Experts of a small language model: a sigmoid router.
Below are experts of layer 5 (counted from 0) of a mixture-of-experts language model. Rows are named router (the router's row for the expert), gate (a neuron's input weights, with its number), up (a neuron's input weights, with its number), down (a neuron's output weights, with its number) and show model dimensions 192-255. Each number is 200 + 40 x the weight over its row's rms, rounded and kept within 0 to 999.
Before each expert's rows: a language model's description of what the expert responds to; "mostly gets" lists some tokens that are sent to it at least half of the time. This comes from a sample of Wikipedia text that the model never trained on.

# expert 42
What it handles: Line-initial dashes, pipes and words beginning table rows, bullets or paragraphs in sports results, e.g. -, |, In, On.
mostly gets: " Kingdom:", " and,", "\n\n", " Bens", " \"St", " announced"
router,214,216,179,245,126,214,275,227,120,210,187,273,231,182,216,211,209,93,192,213,216,161,230,181,261,188,132,219,237,181,224,237,168,214,245,213,175,262,178,281,248,188,162,180,202,209,169,208,126,189,122,265,205,231,199,170,130,150,228,169,160,144,183,238
gate0,201,229,148,176,201,236,154,208,193,201,154,198,230,208,167,179,198,230,167,227,200,193,286,193,257,232,161,159,248,289,206,143,190,201,199,109,230,230,196,225,177,114,148,195,136,156,199,180,190,177,149,211,197,211,211,178,212,212,214,253,214,178,164,253
up0,294,161,190,145,165,144,234,271,205,196,291,177,199,215,134,199,232,207,223,204,281,148,178,155,174,154,237,207,191,254,186,278,178,164,215,237,221,156,137,152,182,248,176,211,210,271,205,145,226,201,205,244,144,159,206,194,242,189,240,169,222,129,160,193
down0,275,194,187,224,191,280,212,137,176,250,233,143,154,151,166,170,181,153,228,173,244,135,169,222,239,243,160,225,231,205,255,189,143,247,239,199,200,103,173,159,163,226,155,161,240,155,213,230,216,264,147,250,207,287,204,216,224,227,204,235,194,146,204,135
gate1,178,151,202,192,187,256,182,198,180,147,177,139,167,241,240,207,161,200,192,217,169,213,149,79,191,260,264,213,176,150,152,202,204,159,213,232,209,163,201,156,168,216,257,149,171,215,193,224,250,185,183,142,140,252,223,219,253,230,171,223,185,177,282,260
up1,249,229,213,227,161,208,206,253,200,254,214,233,217,166,234,215,137,180,162,220,137,185,197,216,217,127,230,232,193,235,189,209,230,245,205,216,149,156,156,112,186,210,259,192,256,205,123,188,274,211,255,236,232,231,227,150,253,164,218,205,195,191,197,204
down1,218,240,176,193,194,231,286,244,198,216,208,183,158,183,142,197,189,190,237,232,234,261,134,141,219,211,222,265,200,173,131,137,157,177,178,231,271,272,202,267,282,227,248,220,203,223,191,211,207,218,153,266,281,145,179,183,134,226,196,244,245,225,95,193
gate2,227,261,201,266,273,185,178,241,251,207,205,201,209,140,204,234,205,215,174,189,175,189,204,207,260,267,154,237,188,150,170,235,136,177,147,133,230,248,161,162,191,220,153,184,174,146,253,139,134,205,188,232,262,131,168,112,224,205,177,197,178,146,231,231
up2,223,190,181,224,172,196,207,196,176,184,218,233,197,181,261,157,189,192,172,274,198,209,199,144,293,300,213,180,276,273,178,204,176,195,138,185,208,170,177,184,249,224,228,199,209,203,147,242,233,184,169,197,159,219,182,262,237,161,225,147,125,232,179,229
down2,163,277,181,196,226,181,241,274,195,212,225,240,152,194,194,245,200,214,199,223,174,211,173,150,155,193,207,184,263,200,259,164,239,213,180,231,151,149,128,243,232,179,110,203,187,191,175,102,181,125,206,198,178,164,203,207,168,243,211,262,207,207,143,291
gate3,183,215,160,223,147,226,157,249,193,138,247,162,153,206,174,200,133,218,290,189,198,242,201,177,167,181,145,226,154,196,244,134,207,238,173,135,163,198,149,246,209,141,167,232,172,164,221,193,188,118,135,199,190,198,161,194,255,184,187,288,201,211,220,153
up3,183,146,222,198,185,120,219,237,166,286,133,173,156,140,247,221,206,254,198,253,249,147,196,178,122,271,206,147,243,157,168,197,262,199,152,251,236,201,255,205,148,205,250,114,201,198,179,171,232,205,188,169,179,211,231,249,183,190,152,196,283,161,256,193
down3,261,225,161,281,227,195,199,268,223,210,201,116,211,181,198,177,224,249,243,180,146,202,149,217,248,143,247,275,217,200,201,149,247,197,147,117,216,202,244,255,235,215,256,186,247,275,197,199,117,151,152,281,242,219,205,130,203,192,222,180,190,167,213,193
gate4,227,286,125,173,186,112,284,288,162,244,164,201,240,174,153,159,175,222,152,170,199,258,194,239,199,166,182,168,211,211,244,192,213,155,149,228,228,267,147,191,201,184,191,249,192,201,158,182,180,222,165,213,194,205,153,248,205,189,130,306,284,190,206,291
up4,204,116,256,287,161,243,206,173,282,194,204,259,191,253,157,292,211,161,208,144,207,165,196,216,119,226,228,202,194,162,169,217,161,263,172,208,163,203,237,257,160,154,208,205,205,223,251,155,258,169,236,165,139,246,207,218,159,210,200,191,193,218,244,209
down4,248,186,147,160,91,166,174,192,195,170,190,156,200,216,243,291,167,191,188,187,221,147,185,175,217,174,215,179,143,256,236,229,234,195,248,241,165,186,171,174,223,287,226,142,221,251,242,175,127,217,163,222,260,228,243,143,194,186,185,213,179,204,161,212
gate5,204,189,296,191,224,191,165,207,189,154,194,206,196,210,200,121,174,173,171,174,260,223,245,227,288,259,220,292,175,149,206,203,217,200,149,197,206,267,238,262,248,281,200,221,264,149,167,226,147,254,231,198,172,172,200,149,120,264,160,200,195,171,241,306
up5,177,170,163,141,170,258,169,185,151,189,204,211,259,162,164,208,202,147,152,206,173,185,218,240,235,187,186,165,191,202,217,221,245,232,111,206,206,207,157,226,218,278,214,193,245,198,179,245,185,229,226,236,204,203,221,245,234,184,149,201,199,209,226,223
down5,167,176,181,241,139,119,174,143,259,228,166,221,251,205,147,102,217,171,238,268,210,165,164,198,206,159,232,242,135,119,211,157,93,211,225,139,195,273,170,216,247,205,199,228,138,188,271,260,240,201,203,195,202,206,216,194,201,228,203,210,169,191,231,216
gate6,177,166,165,161,154,237,159,127,191,167,190,233,193,172,207,207,226,174,184,152,227,270,165,107,221,242,247,137,145,232,249,219,205,142,225,229,217,201,217,234,173,204,231,216,266,160,329,169,200,235,172,268,187,215,206,176,179,234,136,167,232,135,176,233
up6,196,154,259,200,206,167,198,196,162,163,214,182,203,263,253,156,230,192,180,172,212,207,190,278,195,202,164,170,191,126,232,150,168,236,184,226,164,152,168,187,233,222,196,277,213,209,141,120,205,213,270,136,186,151,170,201,266,162,190,244,214,185,186,171
down6,218,181,176,234,121,166,204,208,157,142,297,187,135,238,253,197,171,217,176,196,255,206,194,205,305,245,143,197,200,198,182,224,208,217,197,230,159,205,222,184,228,266,230,164,217,246,264,248,272,215,185,253,206,145,165,238,165,259,192,226,258,251,186,241
gate7,230,279,160,188,231,201,200,149,192,139,242,191,205,212,244,279,262,216,173,195,170,160,203,188,184,247,134,281,186,139,167,198,161,192,227,130,230,203,147,191,190,187,223,234,156,132,152,150,237,216,178,269,210,184,271,224,228,168,168,206,198,138,219,219
up7,122,162,197,234,195,182,189,280,153,195,112,192,189,214,175,195,181,263,178,183,198,217,139,276,332,198,228,146,213,120,259,114,202,159,156,182,213,190,276,225,208,140,266,232,139,187,153,175,256,168,296,159,186,155,122,147,282,233,175,178,209,188,213,287
down7,194,230,134,177,203,245,276,162,222,228,115,238,258,156,193,218,148,216,149,247,258,162,295,200,125,274,277,236,214,186,192,178,220,157,160,199,243,169,239,191,219,178,132,232,177,232,192,189,216,259,188,222,211,205,228,183,43,214,199,187,200,134,164,207
gate8,180,148,210,291,193,213,232,173,90,211,124,218,246,142,164,251,178,261,172,139,184,176,157,221,231,217,130,166,170,216,190,215,253,227,209,216,215,213,136,173,217,219,200,205,161,168,156,211,195,238,199,223,205,175,155,179,207,186,151,229,164,170,291,172
up8,152,132,180,262,225,217,173,106,129,242,151,250,212,133,181,207,172,262,229,216,153,206,150,223,181,199,141,231,147,183,179,277,221,197,218,207,213,261,210,226,180,224,237,237,125,132,169,208,239,267,232,235,158,214,184,202,216,160,223,226,157,163,277,188
down8,206,112,156,216,239,197,182,232,182,217,155,151,192,244,218,196,193,174,133,231,191,147,225,235,171,228,193,223,256,225,153,225,155,192,218,212,237,206,163,224,238,197,191,183,172,213,223,135,262,244,195,202,170,219,189,270,162,230,184,188,156,177,237,250
gate9,218,248,262,208,187,207,230,185,142,287,163,149,141,192,203,261,246,164,198,180,266,159,209,178,211,266,210,249,240,215,259,207,227,258,235,200,174,195,239,203,197,233,231,276,185,132,146,189,262,161,200,205,187,251,231,206,216,195,178,180,133,255,132,215
up9,258,232,267,169,182,167,231,207,192,202,190,233,144,141,203,227,188,176,322,202,255,195,124,266,143,276,208,220,198,203,174,163,184,221,185,165,221,283,150,184,279,255,164,195,195,259,245,186,195,220,222,204,213,218,170,163,160,222,88,228,98,144,237,208
down9,229,245,196,151,149,162,167,234,208,231,262,145,200,298,240,218,139,199,175,200,299,216,235,213,141,217,197,200,174,184,198,222,196,208,231,110,238,263,240,161,244,136,123,230,234,179,168,163,157,218,258,164,191,256,172,252,189,204,234,160,224,111,128,260
gate10,225,207,230,223,240,241,191,173,197,241,175,204,282,186,191,212,223,178,198,168,239,188,185,100,124,165,237,192,230,197,258,166,221,236,233,227,202,224,226,199,246,202,225,213,182,263,182,214,175,175,158,148,191,171,180,194,239,194,159,206,175,133,293,192
up10,190,249,236,144,175,121,198,241,249,183,209,261,174,193,183,165,235,171,183,193,216,241,146,188,201,179,184,229,229,198,240,143,199,233,257,179,135,236,271,87,231,226,229,191,191,178,238,194,240,229,129,215,231,108,148,153,250,158,191,165,184,178,252,254
down10,218,222,249,204,194,144,207,213,264,205,187,213,180,170,225,146,198,176,178,148,171,181,185,258,259,155,208,261,169,187,163,147,210,204,186,196,208,158,217,177,182,158,209,225,143,217,230,192,221,325,116,171,175,257,187,115,136,247,140,210,244,114,207,142

# expert 45
What it handles: Structural tokens in article openings and infoboxes: hyphen bullets, title equals signs, birth-year closers, field labels like Country:, Genre:.
mostly gets: " also==", " Country:", "Species", " Kingdom:", " Genre:", " Language:"
router,172,192,242,212,174,233,216,220,192,197,196,200,218,127,265,231,216,197,211,198,215,160,145,145,200,213,206,217,190,128,216,175,208,181,268,243,166,223,215,182,188,183,236,170,267,200,142,203,147,180,215,264,184,228,166,182,232,225,202,271,194,181,211,216
gate0,227,195,256,214,124,172,247,155,242,250,192,285,197,242,206,210,190,204,140,201,269,169,81,178,252,207,238,197,156,224,172,211,230,197,213,156,168,178,117,197,168,230,240,235,147,219,211,190,163,178,264,183,158,132,167,233,187,193,205,170,138,133,224,140
up0,190,280,223,217,250,165,199,182,177,201,149,252,188,227,209,174,260,168,156,192,268,105,122,142,233,199,213,213,145,190,188,124,248,229,193,191,184,134,196,161,189,233,219,167,165,254,244,284,260,153,225,248,207,120,234,210,179,320,166,218,225,162,222,175
down0,163,212,155,159,230,151,175,223,180,176,167,177,184,233,127,190,219,172,191,94,177,166,220,174,187,209,152,194,261,162,228,161,181,249,157,184,180,176,218,278,180,130,233,196,169,182,220,212,258,190,114,207,146,225,215,291,203,335,191,166,197,207,199,264
gate1,190,199,185,282,186,186,158,201,256,217,283,159,279,226,283,194,156,177,176,171,171,210,177,183,210,194,199,256,232,112,248,273,250,231,303,148,156,225,214,265,156,184,166,193,245,228,161,147,233,218,206,195,185,274,194,185,261,209,148,197,168,236,174,243
up1,58,208,172,202,228,220,158,193,97,194,165,250,137,229,137,185,211,183,194,201,273,209,182,171,208,117,218,197,134,238,173,190,221,220,136,236,157,159,219,130,207,153,226,198,181,183,211,292,225,170,270,192,218,106,206,206,247,197,210,223,157,224,239,148
down1,201,257,225,185,167,160,192,185,225,347,270,160,221,181,208,202,243,239,217,223,268,169,169,189,274,230,199,252,175,201,218,188,220,187,233,143,160,186,151,182,199,176,221,130,206,225,273,236,156,225,214,184,215,132,201,178,167,226,236,162,205,190,177,129
gate2,222,334,278,248,238,208,133,164,162,210,167,165,256,173,210,201,202,194,191,219,209,177,211,140,148,200,196,331,172,221,128,162,191,253,235,227,192,251,261,169,233,136,144,285,219,227,227,167,262,272,225,211,212,232,171,178,203,224,191,235,260,170,123,216
up2,223,94,138,170,155,132,233,244,231,245,215,256,181,137,195,207,213,243,243,212,192,265,175,231,226,162,155,82,286,171,219,259,229,169,153,175,186,184,150,243,146,205,254,146,220,221,183,264,185,159,171,184,174,170,259,170,207,170,184,233,129,259,205,193
down2,245,200,185,225,216,256,214,183,145,135,203,142,197,242,198,248,214,207,157,228,235,124,159,186,182,240,138,136,159,196,251,182,154,241,217,254,172,171,217,183,220,191,241,185,178,249,193,134,222,168,158,170,170,143,157,211,136,216,188,193,161,255,198,228
gate3,116,210,230,238,149,224,168,134,250,202,237,211,228,185,192,161,208,201,177,112,221,211,238,225,198,225,192,240,269,249,206,158,161,126,181,312,144,177,235,241,179,179,191,231,237,196,221,242,169,223,220,213,221,184,204,173,178,210,161,157,271,153,169,186
up3,180,189,227,191,195,235,217,194,185,169,188,181,216,195,179,180,262,217,207,266,259,203,240,254,229,308,197,217,184,287,203,143,224,256,209,235,157,148,120,206,216,226,196,149,230,177,239,139,192,244,206,252,154,167,251,189,195,201,173,73,281,142,209,210
down3,263,215,277,250,193,243,306,172,122,196,149,218,218,220,191,273,157,91,270,127,167,206,254,160,205,253,293,214,190,186,180,189,325,176,226,222,186,161,204,243,199,171,194,201,167,143,206,195,163,233,250,187,190,218,171,185,237,177,176,242,244,133,203,222
gate4,183,173,216,182,145,297,197,240,223,231,139,237,114,141,250,250,209,187,196,238,172,177,169,242,158,179,245,218,254,177,187,152,182,211,180,167,141,165,168,236,226,245,167,163,155,220,209,157,170,188,204,198,204,199,229,154,182,194,214,286,169,153,204,279
up4,190,187,189,222,233,87,270,212,195,147,275,175,272,218,166,104,165,198,187,169,258,251,194,180,231,179,140,202,167,225,213,229,188,224,231,205,259,150,202,157,178,140,244,238,178,217,171,259,193,206,162,256,235,213,170,268,237,286,168,161,230,266,122,143
down4,152,156,117,162,189,82,205,231,210,257,259,213,217,255,209,279,210,180,166,245,161,218,142,187,155,204,187,224,166,216,163,230,178,187,243,138,189,262,208,208,226,244,144,199,212,102,235,171,203,245,161,200,220,180,195,242,188,248,263,226,174,129,223,211
gate5,172,226,258,186,164,235,166,277,240,357,274,179,204,183,221,165,181,295,230,146,164,219,230,246,222,181,234,304,164,144,150,181,205,104,193,235,159,259,203,185,153,161,190,194,215,204,198,265,209,174,188,149,251,121,244,189,194,162,225,241,238,183,161,171
up5,222,202,188,220,163,201,204,172,201,190,192,114,131,221,194,166,158,215,244,205,195,219,273,259,198,169,178,142,261,289,245,275,170,169,201,175,154,221,227,189,229,159,199,257,191,188,155,263,267,201,213,214,238,226,189,127,196,239,243,308,200,224,134,229
down5,192,212,232,186,213,176,176,311,223,128,174,189,118,199,178,254,241,223,235,211,191,237,198,242,150,99,260,201,244,213,240,199,145,206,225,157,256,205,199,207,169,211,174,122,233,230,198,221,145,146,181,273,178,212,205,307,150,241,213,177,213,215,196,173
gate6,200,287,279,194,202,194,180,174,193,188,281,276,162,216,276,252,108,204,258,230,212,166,222,217,214,200,190,251,181,204,229,198,155,225,189,189,269,205,220,260,182,217,236,179,189,206,213,218,168,182,221,196,162,183,220,159,231,238,159,187,260,151,185,172
up6,283,194,180,132,164,261,239,284,280,179,139,120,213,234,175,194,187,195,120,150,180,174,189,171,122,192,203,157,187,159,219,280,300,177,231,219,176,271,232,225,155,181,245,243,148,142,235,162,197,156,233,234,297,180,215,206,237,193,244,180,188,183,155,230
down6,196,215,184,162,250,230,173,177,148,67,195,146,122,243,245,201,246,145,226,180,195,173,179,225,203,195,193,212,214,229,180,192,191,266,179,203,140,221,156,188,199,243,242,221,177,209,215,231,189,175,227,177,240,204,230,281,220,210,228,200,117,162,224,192
gate7,189,182,227,268,191,154,128,185,183,196,135,193,235,219,218,249,207,207,181,218,218,223,163,139,187,205,193,213,209,212,205,188,189,209,197,240,167,173,192,184,287,183,230,217,172,128,186,142,242,269,250,248,190,183,190,235,223,151,205,162,174,243,205,179
up7,164,244,209,197,205,172,118,270,290,196,191,168,198,205,203,265,221,161,158,137,141,173,201,170,208,255,192,192,143,210,216,233,162,217,261,195,220,210,178,251,158,218,151,152,207,179,190,275,186,113,175,180,208,222,203,195,180,232,151,248,173,145,165,147
down7,187,181,221,173,270,226,158,221,182,225,203,281,212,178,255,209,252,219,213,146,181,162,198,220,218,192,150,240,156,224,259,148,138,241,167,254,165,261,234,259,236,186,176,179,245,165,218,165,224,201,204,240,232,258,219,175,194,188,197,169,201,225,180,216
gate8,210,219,194,204,231,244,216,266,236,264,153,183,220,206,106,179,222,224,268,196,215,232,249,204,152,195,197,151,169,200,226,229,119,259,226,220,231,175,178,191,147,167,217,240,168,247,215,199,239,189,179,149,209,151,186,228,216,235,230,172,168,254,134,169
up8,151,221,213,178,226,166,200,208,159,172,193,221,209,199,254,187,226,219,203,156,228,157,197,209,244,211,158,277,171,208,160,176,217,193,204,229,211,169,202,234,210,152,245,184,236,195,166,167,191,232,217,231,163,168,229,150,203,235,135,197,189,255,245,171
down8,137,187,220,152,223,224,166,263,201,188,194,192,206,222,175,236,192,231,251,186,158,188,187,191,228,228,202,193,189,192,199,196,202,210,252,128,218,264,231,228,197,180,181,98,157,170,234,242,197,210,159,170,247,257,213,243,189,141,168,217,164,175,232,183
gate9,240,181,211,193,259,184,199,145,234,178,252,242,310,229,141,223,208,191,213,234,237,193,237,174,253,154,224,226,161,129,202,198,294,133,213,249,195,187,197,173,221,157,212,172,229,194,205,169,217,260,198,145,209,197,285,222,210,233,254,231,241,196,215,195
up9,172,188,196,209,198,170,156,242,196,215,158,293,175,156,196,177,166,185,176,154,200,179,172,142,228,201,153,126,228,233,230,232,188,159,212,207,239,195,151,327,220,197,181,193,189,179,177,232,177,209,225,265,150,241,183,249,221,122,238,150,204,205,139,181
down9,217,221,129,182,221,142,209,151,182,210,206,148,192,196,211,182,195,237,279,255,262,167,158,171,200,224,113,196,291,161,248,151,219,226,221,158,176,138,189,160,195,171,252,211,217,224,137,162,246,145,125,146,145,189,210,183,208,229,242,255,164,147,164,208
gate10,191,195,275,195,190,237,194,228,262,259,239,106,252,178,145,211,196,283,220,248,245,167,219,196,146,200,268,188,188,187,273,260,227,133,237,271,221,176,202,201,306,179,177,198,152,274,197,232,227,200,204,202,152,179,248,190,219,226,227,197,275,178,234,205
up10,199,177,272,168,262,179,115,285,208,207,236,96,240,207,103,209,148,266,232,220,180,217,149,270,176,143,265,171,188,223,194,236,205,179,297,230,192,251,251,205,193,230,177,113,148,263,232,233,225,209,190,239,169,259,218,193,102,255,230,205,176,195,143,116
down10,258,269,190,244,195,262,216,205,198,145,239,239,242,151,123,250,172,168,244,228,264,222,220,202,174,268,141,216,150,220,171,203,234,193,267,215,167,230,211,167,181,187,151,173,190,184,271,276,177,204,249,209,258,170,233,199,225,175,173,138,229,230,122,250

# expert 4
What it handles: City or place name ending in a comma before its country or state, mostly in tables, e.g. Berlin, Istanbul, Fargo; also first names.
mostly gets: "ić,", " Josh", " Gary", " Steve", " Kyle", " Dave"
router,178,215,167,181,219,183,247,173,174,211,187,234,193,193,249,195,219,103,237,161,198,143,218,155,216,202,191,214,160,270,274,171,229,161,161,202,197,226,241,265,201,202,139,261,214,151,179,190,108,182,162,235,205,251,181,179,231,196,222,219,225,209,164,248
gate0,236,173,234,223,230,234,296,204,258,219,189,176,200,192,226,190,248,192,183,190,252,198,200,215,175,205,193,218,178,202,213,114,317,166,219,176,181,194,226,182,154,156,224,194,203,245,216,188,175,155,193,209,160,212,221,246,198,189,233,216,222,207,243,246
up0,182,159,170,258,201,188,158,161,218,257,211,209,173,186,155,232,219,124,189,191,178,207,209,142,211,190,146,146,173,194,168,275,124,164,161,206,204,232,143,216,201,250,205,122,143,221,184,235,215,193,312,182,193,167,175,182,187,141,157,254,178,235,219,150
down0,160,266,165,224,181,164,152,172,244,207,241,150,182,194,182,191,159,249,201,243,207,177,201,169,229,197,185,223,240,216,150,171,166,139,233,182,201,228,262,171,234,216,194,242,236,299,221,294,215,134,135,192,204,175,125,154,185,249,237,206,206,187,207,142
gate1,198,175,209,145,225,188,251,228,109,138,241,145,228,160,229,188,220,195,141,181,265,239,246,137,195,208,178,200,229,254,232,272,240,236,210,206,191,163,178,261,110,143,205,186,223,156,171,151,178,138,209,174,188,191,254,234,213,233,222,216,196,258,163,173
up1,109,188,186,201,164,209,134,228,240,156,164,206,240,221,240,193,208,121,236,249,176,245,215,222,225,74,225,240,209,154,184,248,193,165,231,191,178,227,211,161,192,236,148,264,210,234,190,209,200,204,204,214,153,192,263,199,203,203,251,240,228,199,212,206
down1,245,149,188,174,165,177,191,254,204,174,168,152,180,179,250,176,176,200,206,253,240,262,197,166,171,234,204,157,188,207,167,197,153,251,251,222,171,253,184,203,209,200,113,236,169,229,191,241,192,177,244,176,144,194,154,188,219,192,110,225,195,186,243,182
gate2,195,215,179,154,263,234,250,249,209,208,292,251,206,198,207,248,244,165,237,247,243,169,206,147,225,196,182,212,236,189,276,245,187,201,248,250,236,188,160,221,225,211,240,243,203,199,186,209,213,219,181,124,200,114,175,208,214,228,265,212,223,285,264,197
up2,233,199,202,211,188,174,273,162,126,198,237,211,215,268,237,196,188,153,275,158,258,173,100,256,205,218,202,82,206,170,183,256,208,233,152,267,194,198,261,203,204,169,237,219,290,169,217,160,219,246,281,214,187,166,166,130,230,213,218,220,235,220,202,145
down2,185,204,220,178,138,194,148,228,129,188,204,247,96,163,189,109,183,201,199,163,183,127,205,209,231,150,201,247,169,252,200,215,161,155,239,176,170,166,263,242,155,218,224,176,159,215,244,193,213,254,185,190,199,250,223,237,120,236,260,108,154,185,229,205
gate3,263,198,228,227,163,189,207,158,206,200,193,111,197,219,223,195,167,210,153,234,169,139,267,180,222,231,177,267,191,215,248,217,132,169,226,201,227,220,192,162,214,175,223,246,191,168,209,183,149,244,221,251,209,173,274,219,232,212,196,206,151,239,220,164
up3,133,140,196,237,263,158,196,169,232,172,270,170,175,208,256,248,167,185,149,260,290,191,148,188,146,230,134,192,227,257,226,128,148,223,187,223,166,211,192,155,263,216,169,154,180,140,169,241,206,187,242,183,246,167,227,234,129,194,264,169,192,194,227,169
down3,204,200,141,206,189,202,170,109,225,146,159,219,183,215,207,104,212,235,244,183,163,213,191,129,219,190,219,153,248,182,221,227,256,222,240,188,196,124,269,184,220,191,282,168,147,239,189,195,196,178,139,155,261,201,189,191,214,203,212,181,231,219,174,217
gate4,221,175,201,123,181,255,181,174,250,191,148,182,213,148,118,262,169,215,199,136,265,215,163,195,221,221,171,296,133,236,141,177,243,161,182,167,296,227,109,181,171,171,218,214,121,275,188,238,194,149,195,169,169,222,173,224,229,204,179,214,155,204,184,158
up4,221,178,214,181,222,161,215,148,198,173,270,155,176,203,258,200,246,212,160,191,215,281,222,186,298,223,195,272,217,198,215,187,259,176,161,208,229,237,228,234,267,235,189,246,187,258,149,284,277,229,190,209,248,185,173,247,217,162,184,178,179,201,196,232
down4,230,210,231,222,257,203,257,236,164,154,199,239,236,177,169,188,193,225,230,154,169,179,172,211,181,230,219,240,239,289,198,185,242,210,240,230,219,208,209,191,215,178,267,145,144,188,212,188,224,172,194,155,283,196,204,241,235,174,118,281,206,208,142,177
gate5,155,215,192,139,121,183,152,236,192,175,182,148,260,208,243,228,270,229,139,195,189,216,240,155,193,196,212,198,305,179,220,298,250,145,233,169,217,236,192,268,166,219,189,265,194,185,183,202,258,206,231,203,182,128,258,125,287,179,111,283,236,207,171,177
up5,264,270,171,191,199,194,200,143,170,214,235,254,201,193,168,213,178,226,210,189,240,191,191,227,250,175,254,170,243,181,232,208,155,229,185,260,197,209,199,168,226,208,177,148,236,186,272,206,196,233,169,237,143,176,230,289,204,250,209,191,210,211,114,211
down5,198,151,191,203,220,186,109,179,267,183,250,306,149,207,217,226,228,135,190,212,164,225,153,204,202,200,267,152,178,269,223,178,132,212,215,237,238,256,169,231,233,191,156,235,223,188,238,250,165,134,156,172,158,242,200,134,160,180,233,176,187,171,277,186
gate6,234,196,272,271,163,191,239,258,210,163,229,166,165,214,257,166,216,219,190,133,185,175,236,168,235,173,104,164,222,121,192,237,187,219,229,219,114,194,148,262,205,194,170,214,247,243,229,113,186,209,231,248,210,170,149,259,198,219,262,199,166,207,204,227
up6,200,220,163,198,268,245,150,175,262,210,177,217,174,209,163,193,278,258,168,250,204,147,246,199,181,225,144,203,200,180,216,185,146,64,132,160,165,180,210,154,167,215,189,226,326,95,167,234,228,189,194,134,271,142,195,281,215,126,209,220,213,281,221,225
down6,197,186,147,145,210,262,231,213,134,240,246,151,241,256,158,155,242,119,175,251,280,266,220,231,251,167,155,218,214,215,178,138,199,270,219,134,173,220,199,119,146,203,192,218,224,249,115,195,214,173,138,218,169,151,166,205,227,205,156,268,171,152,206,224
gate7,175,246,254,271,233,192,162,189,154,256,222,166,265,224,152,137,297,109,225,209,206,212,227,190,166,186,159,214,218,180,250,165,174,183,231,185,173,135,197,230,258,113,168,250,212,198,157,191,262,181,121,188,142,219,224,211,177,225,272,190,196,222,254,187
up7,235,219,153,185,219,172,296,229,211,115,172,176,189,195,235,220,143,218,239,191,171,197,157,312,152,221,201,188,192,227,171,194,203,135,186,172,176,188,241,196,241,247,198,179,192,209,206,274,210,168,267,220,181,204,182,199,195,138,212,193,187,162,215,182
down7,258,210,219,215,206,263,179,185,193,224,204,248,212,247,279,265,193,159,176,279,158,124,123,261,183,212,220,174,195,165,162,227,209,154,183,170,180,181,259,234,131,111,223,156,223,156,233,175,197,209,174,227,195,160,172,186,209,162,205,279,192,177,149,228
gate8,173,171,215,209,157,158,206,246,232,217,232,180,215,252,237,187,168,300,265,239,166,185,122,170,177,259,201,229,188,200,196,200,150,231,191,146,121,172,131,188,200,193,179,227,173,181,177,190,181,224,242,205,199,154,222,187,221,183,178,232,116,169,175,195
up8,189,202,219,220,124,187,194,246,205,170,263,232,148,233,230,233,166,210,290,229,192,147,136,228,110,213,193,196,288,195,175,156,175,250,165,207,168,191,202,159,197,153,170,148,173,200,259,273,147,218,199,236,224,186,196,195,161,181,183,234,172,214,138,213
down8,213,174,175,200,102,247,174,206,202,179,255,198,227,124,180,202,180,184,109,192,162,130,194,159,167,187,197,208,115,219,186,207,181,217,220,245,217,177,204,145,147,216,232,229,220,242,168,224,187,182,137,254,200,255,284,164,215,247,222,210,202,133,151,233
gate9,225,174,207,202,213,178,216,213,153,230,246,178,173,230,218,245,177,239,235,229,244,151,130,203,294,223,176,265,195,187,183,219,161,190,192,165,267,219,147,230,151,219,244,225,239,254,191,187,175,205,185,122,230,240,273,243,269,237,171,273,280,238,173,164
up9,186,175,224,245,177,165,207,205,146,236,258,191,222,237,278,183,259,162,244,258,196,170,228,194,232,205,164,205,197,201,224,283,180,150,157,221,199,221,249,254,202,178,183,196,187,203,193,200,223,202,171,232,174,201,231,224,188,153,233,210,254,211,194,247
down9,186,250,237,209,185,239,261,218,187,198,212,256,198,343,176,258,106,270,240,143,240,217,220,252,117,155,149,193,218,261,165,167,228,196,195,143,198,189,194,152,182,171,151,224,210,232,217,215,215,170,172,283,177,195,203,231,176,208,180,137,213,220,207,193
gate10,152,214,179,252,219,212,206,180,162,194,251,177,172,205,188,195,161,172,187,233,222,138,167,164,153,186,309,123,218,199,187,208,218,251,184,213,211,191,156,239,168,234,193,190,187,138,243,127,256,210,162,218,220,191,237,177,117,258,220,277,186,280,68,155
up10,148,272,186,235,175,196,176,224,187,192,185,235,232,240,164,312,156,273,179,209,188,182,134,253,165,192,258,200,247,190,215,208,208,221,210,215,220,186,210,141,216,238,179,191,255,201,193,208,281,144,201,188,158,209,200,238,142,207,201,201,219,238,180,212
down10,197,131,252,135,229,138,183,219,233,179,193,216,165,205,259,272,106,233,241,190,274,146,219,188,145,217,198,200,172,237,167,163,231,191,131,179,184,214,206,168,202,200,217,213,239,135,219,209,206,205,193,151,198,210,195,190,248,180,225,204,155,150,215,199